{"n_experts": 256, "d_expert": 64, "balance_bias": false, "beta1": 0.9, "grad_clip": 1.0}
Below are experts of layer 6 (counted from 0) of a mixture-of-experts language model. Rows are named router (the router's row for the expert), up (a neuron's input weights, with its number), down (a neuron's output weights, with its number) and show model dimensions 0-191. Each number is 128 + 32 x the weight over its row's rms, rounded and kept within 0 to 255.
After each expert's rows: a language model's description of what the expert responds to. This comes from a sample of Wikipedia text that the model never trained on.

# expert 14
router [151 161 141 118  79  75 106 138 140 125 162 163 113  98 112  92 115 128 144 147  81  73 144  73 127  89 153 152 146  83 190 124 146 140 191 119 175 109 122  76 119 209 140  85 107 142 124  96 132 154 119 102 130  54 151 125 137 119 118 116 137 167 160 194 100 180 177 130 151 115  94 112  95 180 135 126 145 140 158  86 128 168 155 146 149 110 137 121  62 167 101 140 135 133 156 152 152 168 148  84 193 141 110 115 115  68 168 148 111 120 158 115 157  92 156 103  71 121 146 126 203 118 170 137 133 118  64 121 134 106 126  75 105 150 173 163 140  94  77 189  88 174 147 122 102 141 105 101 191 158 144 114 150 156 124 103 149 155 162 160  59 136 102 122 166 119 131 157 119  62  76 104 183 197 100 142 149 172 142 110 114  91 157 116 128 161 110 111  94  85  94 150]
up0 [129 162 133 137  97 174 110 147 151 135 138 173  97 111  80 178  73 126 126 126 110 145 172 166 115 145 106 125  76 113 168  68 169 124 158 114  74  94 121 121 144 137 106 142 112 157 121 101 145 116 175 126  69 173 161 155 104 113 206 131 151 130 148 151 155 127 138  92 100 156 106 126 100  84 122 103 159  47 149 141 196 102  80  69 167 172 158  81  83 110 143 121  56 149 167 148 141  74 132  96 125  48  86  86 110 160 134 151 176 180 169 115  95 114 147 166 144 146 204 150 127 129 135 113 112  71  98 140 142 116 108 117 158 120 146 139  67  57 133 180 158 177 181 142 138 127 133 124 158 207  84  88 115 132 103 134  99 118 136 176 179 103  74 150 130 106 144  92 119 146 122 105 144 130 123 161 101 106 115 156 112 124 169 114  83 158  95 110 155 141  84 129]
down0 [ 77 110 122 128 113  94  80 106 158 161 143 133 143 150 106 168 168 131 189 118 179 100 128 110 115 164 105 137  83 119  70  91  92 139 119 193 173 159 117 183 159 114  92 139 114 171 117 112 143 110 122 114 140 174 153 156 138 100  77 132  99 126 126 114  89 139 208 115  91 161 163 151 130 168 127 147  84  89 167  73 144 151 151 175 111 174 101 125 134 170 164 133 173 117 146  49 104  66 147 170 147 140 170 145 132 141 126 114  83 157 115 138 162 115  25 125 109  72 102 212  94 117  91 125 171 125 135  90 181  73 154 130 156 165  90 136 125 133 137 107 113 105 102  85 114  71 108 117 170 114 103 140  99  96 132 125 144 135  91 125 177  73 141 103 108 213  74 122 126 134 161 132  77 142 151 100  92 138 124 152 142 139  84 167 128 101 110 179 120 144 167 140]
What it handles: Final pieces of town, club and state names after their first part, such as Gainsborough, Kidderminster, New Jersey, Hanwell.

# expert 27
router [153 148 144 126 114  84 119 172 153 168  92 191 113 119 115 118 135  96 122 131 166  88 162  72  94 139 102 147  97 184 159 159 141  70 168 123  94 158 159 115 129 118 182 145 136  84 169 105 129 146 136 170 122 113 110 120 141 171 166 141 137 109 184 130 132 138 130 150  81 140 128 155 114 153 131 129 108 163 146 118  86 182 150 130 128  79 135 136 101 167 181 146 186 127 129 103 159 114 118 141 164  75  67 143 149 123 155 116 167 123 111 104 168 109 160  65 131 164 143  91 118 119 125 176 138 131 121 110 169  80 189  86  86 192 191 114  67 139  75  45 105 115 170 113 119 116  66  97 113 133 120 134 108  94 172  63 175 117 178 122 144  82 104  87 128 168 167 149 190 187  99 158 171 161 160 101 157 163  84 147 116 132 112 158 159  83 154 137 114 183  76 115]
up0 [ 85 110 141 139  96  90 168 171 140 161 123 156  64 120 205 114 111 124  55 165  95 164 108  90 151 114 128 180 130 160 131 117 104  42 100 115  85 146 125 124 114 139 116 107  58 187 135 124 184 148 104 150 171 140 100 143 138 127 159 163  85 141 193  77 136  81 189 117 110 129 106 164 137 166 163 122 101 153 106 116 130 140 134 165 114  84  76 124 180  92 165 134 108 178 134  91 123 189 152 147 148 137 115 141 116  88 150 133 113 119 134 119 137  91 125 158 160 110 121 157 148 104 118 120 134 103 150 142  85 216 155  51 149 146 117 151 157 157 177 146 102 124 143  67 135  80  96 131 155  89 175 144 136 113 105 115 158 142  71 129 193 121 142 117 142  78 191 171 167 158 169 153 112 136 137 136 100  91 125  82 153 143 149 163 126 146 136  71 185 165  98 175]
down0 [126 127 137 147 120 146 135 125 130 171 121  93 117 107 160 148 174 124 104 123 172 106 104  89 147 150  99 139 126 116 165 111 119 112 116 151 152 155 108 134  90 142 110 175 169 114 120 141 116  97 174 108 115 168 169 154 203 144 108 116  62 109 118 117  90  54 106 145 153 127 128 116 148 161  88 109  74 146 103 153 181 178 188 105  71 112 101 109 206 124 131 146  75 109 185 174 131 135  82  92 161 109  82 111 113 160 139 205 142 171 160 146  64 148 175 139 105 102  94 121 157 128 177  79 143 165 129 123 112 139 126 106 123 122 136 157  37 103 109  95 134 113 143  89  91 107  36 120 167 191 119 129 148 127  71 122  90 121 108 172 159  70 157  66 103  99  90 184  85 123 106 107  89 115  90 104 152 135 131 137 132 120  88 123 182 111 170 159 155 100 177 132]
What it handles: Common English first names and opening pieces of surnames or place names, such as John, Bob, Mark, Bra(ttleboro), Bur(roughs).

# expert 31
router [137 102 130 126  96 193 136 128 139 120 138 140  62  39 150  69 110  87 146 129 201 110 100 110 144 135 172 138  93  52 208 116 126  99 155 172 142 128  66  86 121 137 112  34 114 112 135  92 113 176  93 100 114 136 188 158 123 143 128 136 139 134 109 182 107 150 124 143 148  97 127  96  97 154  85  89 180 131 154 125 130  81 128 183 137 108 117 149 144  77 103 172 174 117 145 137 156 135 144 133 173 102  99  99 101 156 160 128 131 127 139 143 122 124 117 122 152 135 119 150 133 101 181 151 118 106 143 113 152  98 140 121 102 164 165 140 148 105  73 169 118 136 121  96 174 141  92 133 165 132 112 114 132 176 125 161 168 152 133 150 143  55 170 126 152 111 100 106 145 108  75  83 210 129 101 131  80 165 169 133  86  78 224 141  78 147 127 138  94 160 101 190]
up0 [119 145 122 118 149 128 141 110 113  68 198 142 105  90 141 135 139 131 195  92 129 204  95 155 117  71 135 159 110 118  87  87 104  32  82 132  85 117 135 152  81  90 134 126 130 107 156  39 152  77 108 120 111 114  89 189  91 147  96 108 145 171 140 112 122 123  90  90 112 144 170 111 157  98 138  54 120 117 110 151 149 121 134 149 114 175  98 137 118 154 173 166 189 126 138  92 155 129  89 118 126  36 152 158  77 138 140 123 140 155 134 134 128  81 162 150 136 119 145  99 140 120 116 169 113  70 114 114 189 114 107 135 106 110 108 163 166 152 163 101 183 181  92 146 142 162  98 134 100 149 152  93 128 108 121 209 120 155 172  67 176 178 140 125 123  81  97 113 152 135 131 136 171  64 124 145 131  88 109 162 139  82 178 160 108 153 138 170 117 132 108 148]
down0 [ 91 146 114 190 114 222 145  52 137 111 144 177 180 127 156  88 174 121  97 142 116 114 170 212  97 162 109 139  87 106  57 105 143 139 107 164 122 122 102 124  64 139 159  94  73 171 100 175 175 125 133  90 141 154 104 185  87  84 144 119 135 115 110 156 103 153 101 167 133 135 154 106 149  90 119 126 137 121 185  97 132  63 188 115 114 156  91 178 187 146  58 103 141 138 125 120 135 123 136 122  89 150 105  95 121  87 153  88 156  81 156 134  92 138 111 111 122 132 129 176 145 151 182 106 104 140 138  95 112 122 124  61 121 117 106  81 150  81 172 110 111 142 190 129 126 120 114 153  91 115 169 102 120 124 143 126 133  92 115 200 131 185 179 142 150 113  77  86 120 105 145 110 137 134  85 132  95 176 132 158 156 183  90 163 113 129 102 180 106 125 135 107]
What it handles: English surnames and the final word pieces of personal names, often cited authors or characters, such as Jones, Clark, Lichter.

# expert 52
router [104 121 110  83 164 196  97 136 118 163 139 106 134 172  76 139 101 121 169  80 105 171 114 110  43  93 119 166 158 176 128 185 127  99 168  88 142 163 122 117 142  86 107 147  99 136 145 120 115  92 128 109  95 165  41 161 179 129  95 144 137 147  95 112 144  68 102 158 162 132 120 147 158 122 134 124 186 146 157 145 157 157 136  90 148 116 171 118 113 179 124 128 164 116  72 141 164  81 139 148  73 116 143  88 124 177 140  93 145  72 127 156  97 107 174 124 113 122 153  91 151 117 175 105 195 126 104 178 132  76 108 135 162 136 105 107  93 139 173  70 100 103 104 159 136 151  99 121  95 215 130 119  92 115 156  88 115  87  92 124 206 101 137 115 100 168 136 135 121  95 154 102 172 134 110 125 144  91 107 122 171  72  71  82 111  99 103 177 187 113 103 106]
up0 [207 149 156 118 176 146 155 106  93 155 109  75 157 117 117 122 149  95  87 149  89  67  92 155 169 173 135 152  90  90 146 142 122 116 146 107 136 143 182 137 119  79 140 133 115 133 126 167 114 107 135 134 176  82 165 134 113 124 144  87  41 112 117 162 105 131 168 185 121 122 150 157 172 121 142 156  77  78 154 140 137 176 116 172 127  78 123 150  61 102 131 138 116 143 111 142 101 128 138 134 150  80 107 138 136 129 124  93 148 132 114 103 168 135 144 112 181 112 121  87 178 143  78 144 116 168  97 105 136 116  98 176 124 139 127  90 196 123  96 104 130 145 172  81 129  52 115 164 156 216 139  92  95 127 163 109 110 149 152 129 113 106 106 125 118  84 139  95 194  79 118 127 129 190 147 118  76 202 157  90 164 184 155  72 116 160 136 154  96 202  99  87]
down0 [146 159  89 150 122 125 144 176 141 168 145  91 158 101  72 123  97 145 149 137 132 135 114 128 128  87 164 124 174 137  79 182 140 101 114  97  81 131 153  95 134  86 128 117 131 120 115  99 144  98 159 111 145 137  91 141 184 167 112 164 129 139 119 215  94 170 138 109 145 167 143 136  76  89 157 181 134 101 116 139  93  87  91 242  85  97 127 138 137 119 150 147  75  59 139 114  29 139 115 111 182 167 112  95  97  68  95 178 122 168  98  91  82 131 143 122 132 153 100 173 175 133 156  74 132 115  97 202  81 164 175 148 108  97 142 107 165  87 118 155 141 131 107 158 166  86 130  66 144 131 158 132 104  85 149 187  90 134 149 149 152 134 142 114 126 138 133 120 127 130 176 113 161 127 132  79 152  88 145 126 107 180 186 103 152 108 149  96 151 131  87 149]
What it handles: Opening pieces of foreign given names after country codes in sports lists, such as Ti-ago, Gi-ulia, Gian-luca, Ga-stão.

# expert 2
router [143 131  98 134  63  74 172 134 116 166  97 109  99 105 140 133  84 145 134 150  76 132  99 123 130 108 143  97 142 102 194 143 150 104 145  97  69 144 180 123 139 100 129 130  90 145  81 147 125 105  91 102 165 121 127  54 174 182 147 169  82  75 201 113  75  63  78 107 158  96 146 146 184 139 157 146 146 140 143  79 144  86 140 137 150 125 115  70  91 124  82 148  85  80 104 148 127 165  90 122 101  80 170 167 145 166 121 160 146 156 136 160 155  73 133  95 140 105 119 146  84 132 150 148 163  84 114  75 111  75 109 107 104 117 162 173 116 105 170 186 119 137 102  98 157  88 202  91 121 100 111 112 169 101 123 128 114 157 140 131 182 161 128 108 134 149 130  88 168 126 138 120 109 111  82 119 102  82 112 131 103 155 179 126 121 149  89 165  62  57 139 174]
up0 [107 131 109 129 125 192 145 118 114 118 104 110 175 105 175 148 177 133 149 156  77 152 125 120 104 100 183 162 125  89 213 181 192 116 155 144 122  82 180 133 131 127 157 153 177 186  76 165 128 169 123 115 119 149 101  77  42  99 154 131  73 170 160 120 106 170 146 202 114 152 122 162  95 165 128 152 111 125 102 100 106 140  84 164 153 140 139 177  55  99 161 118 124  76  47 165 130 169 124 119 132 139  77 160 113 129 149 132 118  78 116 177 197 143 158 129 107 124 134 155 146 119 116  56  99  84 154 106  71 139 123 128  92 142 121 134 160 165  96 126 165 107 125 154 116 142 138 120 108  73 179 142 114 150 152 125  93  72 101 181 105 192 172 106 112 158 143 163 137 105 115  96  99 146 149 118 134 159  87 112 102 125  91 127 109 161 121  88 108 173 129 148]
down0 [139 166 120 102 139 101 167 123 116 115 162 133 125 134 166 163 111 161  76 187 120 159 104 179  77 111 168 122 128 149 139 156 146 131 127 114 119  86  93 131 165 108 154 160  79 164 131 178 155 121 100 125 167 127 156 131 168  56 130 175 174  97 153 151 156 109 128  92 129 140 105 169 163  83 125 153 108 164 125 135 123  98  98 148 122 121 118 155 117 198 148 175 170  48 139 182 110 134 166 108  77  21 167 145 154 137 122  87 109 153 155 166 157 118 119 162  92 109 135 180 164 175 140 108  62 103 158 175 124 149 119 107  86 119 154 171 100 137 127  93 140  77 187 145 121 137 147 105 116 140 171 135 124 105  34 136 108 123  98 188 113 176 103 113 155  85 194 161 107 124 155  84 112 157 109 107 141 108 161 201  87 129 151  88 130 116 166  98 131 156 161 173]
What it handles: Digits and decimal pieces inside measurements, conversions and infobox figures, such as 0.82 sq mi, (176 lb), 1.88 m.